Below are experts of layer 3 (counted from 0) of a mixture-of-experts language model. Rows are named router (the router's row for the expert), gate (a neuron's input weights, with its number), up (a neuron's input weights, with its number) and show model dimensions 0-127. Each number is 50 + 12 x the weight over its row's rms, rounded and kept within 0 to 99.
Before each expert's rows: a language model's description of what the expert responds to. This comes from a sample of Wikipedia text that the model never trained on.

# expert 3
Description: Short lowercase pieces ending or continuing a word after its first piece, such as y in delivery, ar, am, um, ing, er.
router:44 29 51 47 32 51 49 36 28 33 57 48 53 66 53 36 71 19 56 54 25 50 55 55 65 41 43 51 56 39 34 34 42 34 58 37 58 39 45 43 73 44 59 39 54 44 53 33 60 65 53 57 63 70 61 48 51 71 47 35 63 25 71 61 56 62 39 49 47 51 35 19 52 58 42 54 52 60 29 59 44 58 59 54 74 54 51 62 44 46 48 69 45 34 42 47 59 35 52 53 39 56 44 58 48 39 62 42 65 51 42 45 35 60 60 40 54 57 65 60 57 54 48 59 66 70 50 21
gate0:56 46 34 39 53 31 66 62 52 44 65 48 48 49 35 59 63 58 24 38 68 46 69 47 39 33 53 66 45 49 68 62 43 53 53 35 34 50 55 37 56 63 38 40 55 45 46 70 60 51 44 71 47 33 56 31 68 57 52 74 47 56 66 46 97 57 59 43 53 44 59 77 64 45 52 36 58 54 45 52 32 59 50 35 43 40 39 29 44 47 64 66 67 64 43 40 47 32 41 48 42 39 61 70 66 52 58 59 43 28 38 35 37 50 45 67 48 32 35 32 45 38 32 46 49 50 55 34
up0:56 48 53 42 45 45 68 68 46 56 46 81 65 35 43 53 53 66 41 53 44 46 53 44 54 39 65 47 57 43 50 48 54 58 50 60 18 47 42 58 47 66 50 57 32 62 38 83 40 36 54 51 33 50 41 32 43 39 52 74 58 68 61 30 31 67 37 40 56 51 59 74 78 50 30 45 55 51 51 51 65 51 43 59 33 53 56 51 72 58 58 53 64 61 42 19 57 41 50 47 42 50 49 24 57 61 46 66 39 33 45 64 36 68 54 66 59 34 45 47 42 54 43 62 56 25 53 55

# expert 15
Description: Single digits, especially 6, 7, 8, 9, inside numbers in tables, years, scores and measurements, such as 7.3, 58, 1962.
router:48 39 71 47 52 44 54 53 63 55 42 54 59 64 63 41 41 47 40 67 31 54 40 24 51 82 51 66 63 51 67 46 48 67 59 33 44 59 47 38 61 64 68 38 59 67 59 54 49 58 60 50 42 53 47 51 57 57 43 35 73 46 36 55 57 58 57 61 81 37 58 38 41 40 56 61 54 77 39 54 40 43 52 55 41 55 55 57 50 50 46 37 44 70 64 45 41 52 43 42 44 64 35 33 42 67 56 48 49 60 46 50 57 67 58 45 50 57 65 36 36 22 62 63 39 44 44 85
gate1:42 48 50 46 54 48 61 55 57 58 21 56 55 41 50 58 49 67 39 40 48 64 44 40 40 36 49 53 25 57 47 41 66 67 59 33 40 69 20 43 72 63 43 60 65 46 47 55 55 40 58 78 33 59 32 36 47 50 54 50 48 56 53 71 69 65 72 44 52 52 41 69 71 45 58 72 50 58 44 44 48 63 42 70 63 44 48 62 75 25 36 43 49 61 37 40 39 45 54 49 44 40 56 43 52 67 72 64 42 56 51 53 29 24 38 55 59 57 34 41 39 27 49 38 58 73 48 81
up1:62 53 49 44 43 58 34 45 33 45 59 45 42 57 58 34 50 46 59 70 56 49 35 68 60 66 56 27 47 41 38 54 43 37 31 63 56 30 60 65 23 48 42 58 41 54 60 42 48 60 43 30 63 50 69 54 39 63 55 58 57 57 39 39 13 57 30 57 53 55 86 31 51 52 43 40 44 32 41 37 40 45 47 33 39 46 30 49 25 80 59 44 51 44 58 45 72 49 33 49 40 37 47 48 49 48 39 46 65 50 43 61 53 69 59 20 42 26 43 53 39 76 57 68 27 46 47 37

# expert 6
Description: First piece of a split word after a space, mostly names and places, such as Ro in Rochdale, Mon, St, Mar, de.
router:49 55 42 43 52 24 88 62 55 57 36 44 46 44 37 51 54 46 32 45 43 36 50 39 30 39 47 49 55 57 52 54 72 57 47 60 17 50 28 51 38 55 61 41 58 54 22 38 50 62 46 45 49 35 54 40 44 45 55 42 30 69 45 59 50 42 48 30 51 35 70 60 56 33 58 52 49 70 55 40 54 57 36 27 57 50 48 41 69 51 69 47 53 65 48 51 48 38 62 27 43 55 43 40 50 46 49 62 55 76 64 51 40 64 42 64 41 48 54 55 21 50 46 68 45 40 57 51
gate0:45 64 40 53 55 31 36 53 57 42 55 57 60 85 40 57 62 54 20 48 42 52 57 44 46 36 30 54 59 63 45 43 61 54 42 65 52 61 47 50 67 56 56 43 43 39 49 84 42 31 56 53 64 46 36 31 46 33 40 60 51 48 49 58 57 44 45 40 54 46 38 63 42 59 72 55 83 66 56 50 52 45 51 67 60 62 52 51 52 10 49 47 42 35 62 60 42 36 77 36 30 68 57 33 52 42 35 61 62 54 49 58 52 79 32 43 59 52 54 62 39 40 62 41 43 50 59 54
up0:46 66 61 32 37 61 49 45 65 47 70 64 84 62 36 58 54 48 50 35 62 51 59 49 44 35 50 54 57 43 64 56 60 50 57 50 30 54 61 59 60 47 31 51 44 56 49 66 37 56 42 34 46 55 52 60 47 46 49 50 51 50 43 38 54 37 68 59 53 69 56 49 56 51 32 26 57 63 66 54 63 53 52 60 55 60 57 47 47 63 43 67 70 45 55 27 48 47 51 41 50 33 56 62 62 63 41 62 59 50 34 36 81 56 45 22 62 47 63 41 35 65 55 57 42 51 29 66

# expert 29
Description: Commas and coordinating conjunctions joining list items, clauses, places or numbers, such as San Luis, Arizona; Folegandros and Milos.
router:45 70 38 65 51 61 36 49 33 29 34 29 29 22 54 57 40 62 35 35 47 54 53 67 65 33 50 61 64 63 56 57 41 64 72 37 72 69 49 54 39 53 42 62 56 38 51 45 39 35 59 42 23 61 55 47 39 48 43 61 59 45 39 54 47 45 42 63 54 22 56 60 38 58 46 39 45 62 39 70 37 61 54 41 54 48 64 56 42 42 42 53 55 60 59 40 60 55 50 62 45 49 58 47 65 63 60 53 61 43 37 57 37 41 33 47 43 57 38 55 52 38 57 53 55 62 64 52
gate0:72 65 40 61 49 45 39 51 30 65 48 38 42 33 46 43 64 45 37 62 37 63 58 51 45 60 33 48 30 58 53 54 46 69 41 38 52 35 49 65 53 61 62 53 47 39 41 36 46 56 48 49 73 38 52 39 50 52 64 40 33 78 49 49 40 42 64 55 64 52 55 43 48 45 57 56 54 40 24 47 36 27 69 67 57 50 30 65 35 54 39 40 61 58 59 50 80 43 38 69 48 40 55 35 50 64 55 72 57 47 59 46 65 53 52 67 52 58 61 47 65 65 45 70 55 63 63 38
up0:27 34 45 35 52 67 54 36 57 29 51 38 59 57 70 48 43 48 67 44 71 55 57 34 43 57 69 55 77 21 46 34 50 49 35 56 56 59 43 44 33 41 37 41 51 72 59 50 50 45 41 46 39 53 46 65 51 53 29 59 55 37 53 38 81 75 47 51 45 51 49 73 69 59 39 47 47 60 74 53 70 64 48 40 40 49 61 57 59 39 65 66 38 57 37 61 10 61 64 30 61 59 39 61 50 40 48 36 57 58 45 37 43 43 43 42 38 26 40 61 45 45 63 44 40 32 39 74

# expert 7
Description: Number words and quantifiers opening a noun phrase, often after "the" or at sentence start, such as two, also, all, some, other.
router:80 73 62 50 46 69 68 55 55 58 45 51 38 54 66 59 44 44 61 56 35 37 33 51 61 40 71 49 43 51 75 40 48 39 43 47 51 54 49 56 45 65 40 36 43 38 51 39 66 45 43 72 45 05 42 40 58 56 39 47 53 63 46 48 52 57 63 69 51 58 54 39 72 52 49 62 31 50 35 55 73 45 49 66 67 64 29 53 56 36 58 43 49 41 53 29 49 51 61 35 26 56 63 54 72 65 42 55 28 48 49 63 64 62 70 47 45 44 52 30 32 50 48 38 35 55 37 49
gate0:72 35 40 65 44 57 51 60 43 59 55 53 48 41 58 43 49 61 45 53 54 65 43 51 52 56 56 43 54 38 50 46 52 33 31 39 31 56 67 52 52 49 58 40 36 56 42 37 58 41 40 37 17 39 43 43 39 54 55 47 53 68 47 46 10 74 65 69 63 61 65 52 55 45 54 56 30 49 36 72 47 35 41 53 30 66 41 46 48 66 48 43 46 55 58 39 52 44 56 47 61 40 51 59 51 71 61 47 58 65 41 39 67 73 54 57 63 35 68 65 57 64 51 53 59 59 50 65
up0:31 54 55 38 59 60 46 32 56 54 42 36 56 57 42 46 41 46 35 60 52 41 49 57 52 41 44 52 50 68 77 51 60 67 67 55 52 53 35 23 49 33 42 39 63 56 61 68 44 46 47 66 81 58 55 52 59 51 43 65 36 27 60 56 94 34 44 29 37 52 45 65 46 58 45 54 56 57 57 30 39 49 69 50 67 42 64 44 57 28 54 58 58 63 33 61 52 58 55 49 45 51 45 37 54 43 34 58 51 44 67 58 42 45 53 48 52 78 47 47 43 53 39 39 26 41 43 31

# expert 21
Description: The first digit 1 or 2 of years and numbers in tables and dates, such as 1940, 2011, 18, 31.
router:45 50 63 52 59 70 40 44 58 36 28 58 29 45 47 40 61 53 48 60 46 59 34 52 63 34 81 53 42 51 44 35 62 49 65 44 26 71 43 47 33 48 57 70 68 66 57 41 35 50 40 58 64 55 70 64 47 56 61 65 51 48 43 52 63 36 38 49 45 52 40 55 44 62 46 68 44 39 49 22 54 48 62 41 43 37 45 60 39 36 41 45 52 66 66 37 64 44 51 63 51 48 33 30 46 65 52 69 64 44 38 56 55 56 62 76 49 45 34 65 67 69 51 51 57 60 74 36
gate0:26 42 46 52 36 60 29 46 46 42 65 47 24 53 33 71 59 49 46 31 54 43 28 29 34 34 52 38 53 40 40 59 45 69 39 52 37 53 54 78 32 19 50 47 45 50 42 61 49 44 57 53 49 54 49 35 68 45 46 31 43 37 55 55 41 52 53 39 51 34 39 38 49 41 44 45 43 48 61 65 35 67 42 39 51 35 63 40 57 53 56 50 26 57 33 49 37 45 53 69 31 62 71 56 53 30 51 29 45 53 38 86 45 50 51 51 49 42 47 27 58 49 35 31 62 49 50 21
up0:46 53 51 53 50 51 45 55 40 29 53 54 44 77 54 46 65 54 41 51 57 48 48 21 31 47 38 31 54 42 49 41 34 74 50 43 48 59 58 19 45 43 67 52 27 73 46 56 46 61 56 56 47 58 61 38 45 52 70 33 58 27 47 35 46 40 33 44 42 62 47 44 56 39 53 59 55 49 74 54 13 44 37 58 43 52 67 38 51 63 57 67 72 58 51 50 41 39 47 32 54 49 66 64 41 53 47 26 46 42 54 36 44 41 42 44 53 66 43 48 51 42 53 62 56 50 58 60

# expert 1
Description: Articles and possessive determiners starting a noun phrase, often after prepositions, such as the, a, his, their, its.
router:37 39 46 66 44 59 30 38 48 58 66 32 29 43 62 66 57 46 50 76 67 63 40 51 42 51 38 62 43 32 45 33 45 56 56 53 68 37 58 59 52 57 40 60 60 58 52 65 55 62 36 35 57 52 58 59 47 40 34 33 55 56 45 39 40 63 65 58 48 52 58 37 53 49 48 39 45 42 39 50 58 47 63 60 52 38 34 66 60 51 36 42 61 59 50 58 44 65 35 53 37 76 51 55 45 22 56 52 36 27 47 62 30 20 58 45 58 53 54 49 60 53 35 36 64 67 31 61
gate0:75 54 26 54 52 60 42 42 54 60 62 53 68 37 54 32 48 58 46 51 18 65 47 37 46 40 54 35 37 35 61 29 65 61 33 55 41 52 50 27 68 47 37 43 62 47 61 56 43 48 60 56 40 65 51 58 23 26 44 49 47 31 55 57 63 55 47 56 48 51 62 58 55 42 54 41 40 51 53 33 41 59 42 47 51 66 26 57 60 63 50 54 60 22 44 51 53 35 57 61 43 71 50 22 64 37 43 54 41 33 40 23 42 52 49 30 49 48 51 54 35 39 64 51 46 55 34 45
up0:34 48 39 60 52 40 56 52 50 51 34 48 15 47 32 48 42 36 53 51 68 20 80 54 53 50 53 48 66 53 44 50 44 38 46 52 59 46 69 52 61 56 62 66 54 54 47 49 62 49 37 47 40 37 35 48 68 53 55 30 50 69 56 45 27 54 53 47 40 55 57 30 55 60 54 47 55 52 56 49 65 53 50 52 37 27 68 44 53 27 53 37 42 56 38 56 66 63 64 52 60 43 64 61 33 57 54 47 52 70 59 59 57 48 58 63 62 52 61 47 54 83 41 37 70 51 53 50

# expert 14
Description: Suffix or final pieces closing a multi-piece word, such as ism, ance, ing, ity, plus whole words like Development in organization names.
router:50 61 56 45 51 33 74 72 55 48 50 35 73 54 54 48 55 56 23 60 53 27 65 32 44 50 62 24 73 48 37 54 55 56 41 71 46 51 69 46 44 57 53 33 43 38 44 62 45 44 44 58 40 22 38 53 53 30 40 50 46 42 67 67 76 41 36 29 74 48 42 38 35 50 52 35 62 54 62 43 63 61 33 33 51 68 65 35 44 51 40 60 67 48 41 51 36 46 57 52 49 57 43 64 74 45 38 52 51 70 80 53 40 77 37 42 26 41 48 46 52 52 47 42 41 41 46 48
gate0:37 58 44 70 42 49 52 72 56 55 38 53 39 62 51 79 52 56 68 48 52 36 45 20 60 44 39 65 58 58 85 25 51 47 44 49 82 47 52 58 48 41 50 30 25 57 39 63 71 57 50 49 41 53 43 39 38 37 60 72 62 36 53 49 58 50 47 49 57 44 53 47 49 71 53 58 46 53 62 75 53 44 67 45 33 55 60 54 62 52 41 61 55 57 65 53 59 52 40 53 54 60 55 62 38 58 48 57 59 48 59 27 56 64 60 30 51 46 59 43 33 45 44 37 56 48 40 32
up0:58 63 58 62 63 46 49 38 39 55 48 59 56 57 54 53 39 51 36 58 33 57 51 71 29 60 69 54 61 50 22 63 36 40 61 64 38 56 57 67 47 49 54 58 67 51 52 50 38 38 49 64 59 56 54 31 43 52 52 50 46 58 47 47 17 66 69 58 58 62 41 57 54 45 68 46 62 54 50 47 60 44 56 75 37 49 35 48 17 39 50 51 62 75 47 50 29 65 82 65 40 49 55 56 18 64 47 51 38 38 43 72 55 23 42 53 60 35 45 43 63 71 52 44 29 64 14 55

# expert 23
Description: Capitalized first pieces of names or sentence-opening words, such as In, Al, Am in Amsterdam, Tam, Sh, San.
router:42 45 59 48 35 40 53 62 42 57 51 47 51 55 40 49 54 41 50 70 61 32 69 52 50 41 51 24 60 46 42 70 40 50 60 42 42 47 43 58 21 43 52 41 59 42 59 54 52 63 66 48 59 52 31 75 53 50 58 66 53 38 63 56 36 56 60 45 36 63 45 70 39 45 46 52 40 67 42 42 49 63 49 53 50 45 39 58 69 61 69 62 50 45 63 61 62 48 61 56 52 67 34 27 38 36 61 72 35 67 63 39 47 65 63 56 48 72 54 41 50 64 30 47 44 57 62 53
gate0:46 42 40 48 37 48 65 69 47 57 40 48 68 55 51 69 53 42 40 55 35 50 71 55 36 44 45 44 39 55 61 53 62 41 34 60 44 63 49 46 50 54 50 47 38 74 54 60 29 48 27 61 58 63 39 47 79 49 40 38 52 62 59 45 32 46 46 48 47 59 54 27 47 45 76 52 61 54 66 47 56 47 50 34 28 63 50 51 66 28 53 32 62 64 70 40 52 62 65 29 48 24 50 72 57 18 23 71 56 56 39 51 56 68 56 42 55 49 33 46 40 61 67 40 59 35 37 49
up0:44 54 56 42 46 58 46 60 49 64 50 53 51 52 67 30 52 50 34 49 61 51 64 55 69 31 63 50 54 68 57 44 49 56 48 39 53 64 58 51 63 37 55 44 57 44 60 52 73 55 66 60 78 39 58 30 70 17 56 65 23 43 40 56 54 49 64 56 51 19 35 64 41 39 39 48 49 57 29 60 55 58 35 27 64 36 44 36 38 57 56 41 35 53 31 45 49 44 31 73 54 44 31 53 44 59 76 42 45 49 57 44 47 56 47 74 52 23 38 60 38 33 49 51 45 80 54 63

# expert 10
Description: Completed US state names and other place endings, plus month names, States, the word and, and semicolons, such as Wyoming, Delaware, September.
router:82 62 29 45 57 28 52 52 65 65 35 51 48 43 53 46 52 49 42 40 49 28 59 23 51 52 47 60 54 68 64 52 61 57 39 54 35 66 54 51 37 51 40 54 47 70 32 56 69 54 36 47 45 37 51 49 63 48 53 52 57 49 52 44 50 35 49 37 65 37 48 38 65 47 57 36 48 57 56 55 57 51 34 38 59 72 55 35 44 46 73 45 49 67 38 65 53 53 68 36 26 57 47 47 73 59 14 40 57 61 55 42 42 66 43 51 39 49 39 41 45 45 60 37 15 35 60 61
gate0:60 57 62 63 42 27 49 59 49 66 46 27 52 65 46 47 46 50 68 54 48 33 39 45 35 46 49 37 41 35 64 46 58 45 62 47 58 59 66 23 66 34 46 56 58 82 39 48 52 61 42 39 33 45 57 49 57 60 59 35 53 46 31 51 50 52 51 77 49 72 57 48 34 51 41 43 59 54 45 58 41 41 64 31 43 54 58 35 66 54 34 55 43 41 44 64 62 11 54 59 36 70 54 38 37 42 45 47 62 61 47 30 64 38 26 80 42 41 44 42 43 37 53 35 51 46 54 62
up0:45 62 43 35 60 49 48 28 78 36 53 64 46 45 41 48 44 35 49 57 45 76 43 51 37 54 58 33 46 48 28 67 56 45 56 42 43 49 45 35 47 43 45 29 51 39 46 53 55 39 75 66 51 61 47 48 51 27 35 63 46 59 61 49 80 63 56 56 30 59 54 78 59 50 45 55 49 64 40 71 58 52 57 38 57 47 37 41 45 65 63 62 68 23 55 56 54 53 28 47 61 59 50 66 50 51 47 52 53 59 56 64 47 31 61 64 56 48 43 49 45 61 40 51 67 64 50 57

# expert 41
Description: Past-tense and participle verbs after was, he or and, such as made, released, built, used, known, based, provided.
router:59 59 51 41 47 55 64 53 59 56 45 38 48 69 37 44 39 53 49 44 54 63 41 40 45 57 52 29 50 43 47 61 64 52 35 68 50 49 44 38 44 59 43 58 26 54 26 54 50 73 58 63 57 40 60 50 63 42 48 51 34 42 55 53 71 22 45 40 57 47 51 50 67 59 43 34 58 46 46 29 47 51 43 35 57 69 64 34 63 49 55 50 66 71 38 54 52 57 61 32 52 52 67 46 68 52 37 67 54 64 47 44 66 61 44 44 31 27 55 50 35 38 65 66 37 44 41 61
gate0:63 48 39 56 54 52 47 52 45 62 57 50 58 36 60 48 51 48 63 56 51 49 62 59 53 38 52 61 43 56 40 62 39 46 27 32 48 61 58 69 43 52 39 44 49 56 48 38 55 70 30 50 68 59 65 64 44 52 53 46 44 43 66 29 87 36 57 67 32 44 50 68 55 53 55 48 68 52 45 45 55 69 35 41 39 47 51 48 47 57 56 50 61 24 45 57 44 65 62 17 64 34 35 33 65 27 58 66 66 49 59 60 39 64 38 51 20 37 49 53 46 77 29 59 53 55 59 59
up0:58 52 59 64 57 37 48 44 55 56 52 37 52 39 68 47 49 36 63 59 52 48 50 57 49 34 62 49 52 50 33 43 37 34 29 42 51 52 82 61 43 47 46 64 36 53 62 46 45 49 34 44 55 56 57 56 46 51 50 62 65 52 55 26 88 32 55 59 35 79 51 58 49 85 46 53 54 46 44 53 45 61 56 35 45 58 53 36 43 46 60 44 60 36 41 45 30 65 44 49 51 51 56 51 59 36 53 55 60 38 36 38 29 70 57 43 19 33 45 24 38 73 46 45 54 56 68 61

# expert 20
Description: Ordinary content nouns and verbs in running prose after the or a, like address, said, situated, article, idea, building.
router:29 32 48 55 62 58 56 50 45 19 65 36 52 41 58 63 51 34 36 43 56 37 49 60 48 49 45 47 57 49 37 47 54 41 60 71 59 43 41 30 57 44 47 60 60 50 43 54 46 56 65 42 82 45 49 46 64 67 43 36 55 28 47 34 38 26 42 59 39 53 56 30 42 30 45 40 46 49 47 37 50 46 52 51 42 42 58 63 53 44 46 70 51 52 68 66 63 36 45 50 44 41 56 26 43 57 47 28 59 65 53 20 37 45 57 36 43 67 60 66 58 65 58 73 52 63 52 33
gate0:45 43 57 20 50 54 71 42 27 35 40 68 67 54 47 42 50 53 57 79 35 75 65 57 57 85 64 32 35 55 55 61 57 55 39 69 45 42 60 54 35 44 44 42 56 49 38 49 43 54 66 43 31 31 44 35 32 23 47 34 27 51 54 46 50 41 48 37 41 33 57 49 64 69 49 39 50 41 38 37 74 51 57 37 38 56 39 41 62 41 56 46 56 56 62 51 47 55 48 46 45 54 55 56 61 32 28 48 43 58 53 55 50 71 52 33 42 64 62 42 62 69 49 66 39 52 28 82
up0:35 47 49 27 36 45 48 47 20 47 58 61 47 43 54 66 43 54 59 60 42 77 62 45 46 75 57 39 20 72 44 33 69 58 53 46 52 41 68 75 37 64 64 64 58 59 65 58 51 47 58 53 26 41 56 61 21 37 35 45 49 42 50 40 68 31 49 49 56 26 47 28 70 58 66 40 53 48 65 51 69 47 55 50 44 48 51 62 61 56 66 33 55 36 41 69 69 52 25 43 57 48 62 39 47 25 34 46 47 62 51 56 37 62 61 31 37 63 44 44 52 53 50 49 57 51 47 62

# expert 33
Description: Word-final suffix pieces, mostly plural and agent endings like -s, -es, -ers, -ors, -ings, often in headings and titles.
router:53 49 39 59 40 60 63 40 33 36 57 75 59 51 58 27 13 72 52 43 44 36 64 64 43 78 46 55 46 44 38 65 59 43 48 46 42 44 55 53 57 68 46 42 45 46 46 38 51 46 56 41 26 58 50 29 45 52 48 42 68 50 53 53 43 59 41 44 41 34 50 38 41 54 58 55 66 76 68 59 43 53 57 17 33 41 53 23 54 72 49 59 43 40 54 34 50 06 51 36 66 41 51 37 43 54 56 50 42 61 43 52 63 58 31 40 41 31 38 44 50 59 56 69 34 52 47 35
gate0:62 63 39 54 41 50 51 63 43 43 64 58 52 38 41 33 42 52 46 52 59 38 46 45 40 62 45 55 50 46 53 61 54 85 49 60 34 65 53 38 70 38 61 54 45 64 24 42 38 46 52 59 58 54 37 53 27 59 46 37 51 67 50 39 47 72 22 55 45 61 56 43 50 59 73 48 45 50 61 57 61 52 49 48 66 53 42 50 54 44 56 72 23 46 58 57 47 52 38 49 64 47 47 58 55 62 39 26 58 61 42 72 59 66 67 74 46 60 48 56 48 47 45 80 60 42 57 58
up0:61 29 55 55 63 29 60 41 51 66 38 50 60 53 59 45 67 44 47 63 49 42 56 50 57 38 47 30 51 67 56 50 47 50 62 42 48 35 54 60 32 64 70 38 50 56 47 48 50 50 31 44 43 31 70 59 53 61 53 66 37 36 53 50 51 43 55 36 65 42 48 55 57 55 38 54 60 59 47 59 61 46 42 56 37 58 73 45 46 45 57 43 65 18 28 57 50 27 61 76 28 60 50 42 45 39 63 62 36 37 74 45 46 46 49 48 43 25 35 50 45 75 52 18 56 70 40 47

# expert 24
Description: Individual digits inside numbers, years and scores, plus mid-word letter chunks in names, like R-ann-amõisa, m-orn-ings.
router:74 65 45 41 52 39 60 79 60 44 39 49 71 58 30 35 52 54 38 57 44 45 45 53 31 63 70 64 61 46 57 44 55 54 47 55 53 41 45 42 55 64 55 53 33 54 43 57 52 51 63 68 39 27 58 50 42 57 40 57 49 42 49 52 57 55 55 34 80 38 42 21 62 51 67 39 46 60 81 27 22 48 18 42 56 58 65 31 42 45 47 38 56 54 39 45 54 54 78 30 39 61 46 49 67 51 50 52 38 50 42 48 40 66 54 52 51 47 55 47 39 41 74 50 33 40 57 60
gate0:48 58 41 55 39 46 60 52 43 46 34 39 59 31 46 51 39 71 19 60 36 46 39 51 58 56 51 37 60 62 49 46 25 47 21 42 41 55 57 34 49 58 40 37 55 47 56 49 35 45 50 39 66 30 63 68 49 46 52 76 48 56 35 62 43 28 34 35 54 65 56 62 36 61 51 59 36 51 51 37 40 61 57 67 40 56 20 34 56 57 52 56 46 60 52 67 29 43 82 65 58 48 54 23 49 35 35 55 63 70 51 48 36 33 37 58 37 51 47 36 45 55 36 43 76 35 47 61
up0:55 81 40 48 44 34 48 46 59 44 23 47 60 58 58 67 62 64 51 62 56 43 44 45 36 28 42 42 88 76 40 42 62 51 44 43 42 51 57 45 48 52 75 37 48 44 40 48 39 42 59 66 59 59 62 32 54 46 53 72 29 54 59 45 35 53 65 41 72 58 61 61 59 42 60 31 57 53 49 56 71 38 46 54 57 65 26 59 57 39 57 64 44 49 55 57 59 65 62 54 47 52 71 45 65 31 29 54 48 31 44 61 39 52 66 50 34 29 35 69 48 51 46 45 55 39 50 41

# expert 12
Description: Opening capitalized fragments of proper names and words, like Ge(orge), Ge(ology), Bol(shoy), Kr(ishnan), Br, Cl, Le, Z.
router:64 74 59 37 28 24 77 61 52 65 40 38 47 57 22 73 34 60 48 53 50 25 46 60 33 61 72 37 52 57 55 49 54 63 41 56 30 48 60 49 25 67 53 51 43 55 48 68 57 56 36 54 37 49 51 73 51 32 63 50 42 56 53 71 70 39 37 34 56 47 64 50 41 60 60 39 52 35 81 39 36 58 57 36 50 70 56 32 40 48 42 49 49 50 50 58 43 51 63 24 41 50 56 52 63 38 37 60 66 61 49 52 66 73 48 65 42 34 48 42 33 63 57 58 37 39 30 54
gate0:59 34 53 57 34 44 47 37 51 52 38 48 52 57 59 40 73 63 51 43 63 47 69 55 35 34 51 47 41 48 86 60 38 42 41 71 49 39 50 45 45 74 71 44 33 66 34 48 52 49 51 42 48 46 47 32 52 33 59 46 55 39 52 36 71 56 40 47 61 50 62 59 56 52 50 55 49 53 16 48 85 54 59 30 34 55 56 52 17 53 40 33 47 62 62 66 22 52 62 45 50 54 55 41 57 61 36 68 57 45 46 48 48 62 41 38 53 24 52 60 26 34 63 36 46 44 51 84
up0:46 48 29 47 33 37 53 60 71 53 50 49 58 43 49 62 78 64 63 61 44 53 47 52 46 46 49 43 09 22 54 58 30 49 41 26 51 46 54 64 61 52 50 60 38 39 48 55 37 60 44 39 33 49 51 51 71 73 41 61 44 43 34 47 36 58 57 49 61 26 50 47 59 52 58 55 57 49 13 29 55 34 41 61 46 59 33 41 47 51 64 41 45 46 44 52 46 47 42 47 66 63 48 53 44 43 45 52 68 54 34 71 48 73 54 55 40 54 23 54 50 56 58 29 50 30 54 55

# expert 18
Description: Country and directional place-name words such as New, United, North, Egypt, Singapore, Sri, plus bytes of Thai, Burmese and other non-Latin scripts.
router:69 53 54 60 56 35 57 45 48 63 40 56 45 41 48 51 59 45 48 40 49 47 46 69 19 38 59 43 57 56 53 43 42 40 35 62 27 50 54 52 36 53 53 56 22 60 40 54 53 43 23 48 45 22 37 57 56 65 51 51 39 73 61 73 64 49 38 60 48 58 55 49 56 61 60 32 57 47 60 37 37 70 43 54 61 70 66 41 47 38 55 53 53 35 54 38 46 46 56 28 52 63 55 36 52 31 46 77 45 53 57 55 60 56 36 54 49 38 28 29 49 55 42 54 26 27 59 85
gate0:52 45 32 54 38 44 45 59 45 42 45 45 24 45 45 47 61 46 51 33 40 46 33 58 45 51 23 39 37 52 45 68 47 58 54 50 39 55 32 35 35 45 53 39 54 53 60 42 57 44 42 54 57 52 64 52 37 48 46 40 44 62 63 59 51 48 41 56 58 36 54 47 44 59 50 69 47 43 24 61 60 40 53 58 69 43 42 46 68 78 45 46 66 51 36 48 54 42 57 27 23 67 53 62 75 45 55 44 25 30 26 56 50 46 50 37 59 14 59 72 58 50 58 44 42 55 57 40
up0:49 55 72 57 50 65 58 32 46 40 62 49 74 44 54 62 53 69 37 56 61 54 54 57 51 40 69 50 60 52 63 40 47 55 69 39 49 65 62 56 65 49 54 35 62 51 30 41 52 64 49 38 45 45 62 43 70 48 48 56 64 64 36 40 39 45 60 50 52 44 37 62 52 43 47 43 54 58 61 48 75 58 41 51 33 59 52 48 38 58 54 57 62 55 65 58 53 35 44 65 49 43 46 37 48 63 33 37 60 72 42 49 73 49 50 58 37 79 50 60 52 62 53 49 63 43 58 66

# expert 0
Description: Colons after field labels in infoboxes, chem-ID lists and taxoboxes, plus track-time colons, degree signs, and words like including, approximately.
router:51 33 57 51 53 49 37 47 70 58 54 54 33 54 46 66 47 30 73 46 52 70 57 53 54 43 53 64 37 61 51 46 52 75 43 38 57 62 42 53 51 55 61 71 34 28 47 49 49 49 39 64 47 27 60 57 48 63 59 41 55 42 54 53 59 33 74 17 50 52 40 55 53 58 52 67 59 41 60 40 47 45 50 40 36 59 55 39 36 44 49 35 49 48 39 27 40 56 45 45 47 43 58 65 51 55 33 73 57 70 70 44 53 38 59 51 54 39 38 61 35 38 32 14 59 57 40 44
gate0:61 35 32 55 56 42 45 58 36 66 40 41 70 38 44 43 45 73 33 62 39 54 47 57 48 38 51 53 43 45 42 41 53 36 44 41 52 66 54 40 67 62 53 40 36 46 41 65 42 45 53 44 57 43 32 22 46 47 67 55 37 51 66 56 28 55 61 44 73 35 38 60 46 49 49 50 52 49 35 60 66 43 61 46 59 55 61 42 55 31 38 67 67 51 53 29 65 38 38 61 35 52 57 54 25 32 53 63 62 55 58 52 54 29 66 38 41 46 47 40 27 63 67 40 50 51 45 41
up0:52 31 32 53 47 37 53 49 51 60 59 48 63 34 42 54 53 58 27 59 37 40 53 55 42 37 54 43 46 39 66 34 53 30 32 42 45 46 42 40 67 54 49 44 39 44 51 67 62 23 57 45 39 39 38 28 32 61 66 52 46 56 53 50 29 45 67 51 49 43 33 72 41 49 46 41 58 65 49 49 61 38 73 48 64 52 54 39 55 36 29 51 74 67 63 29 35 38 37 53 28 37 60 53 32 30 43 63 60 55 46 56 57 29 77 36 34 50 43 41 27 61 54 36 52 43 53 52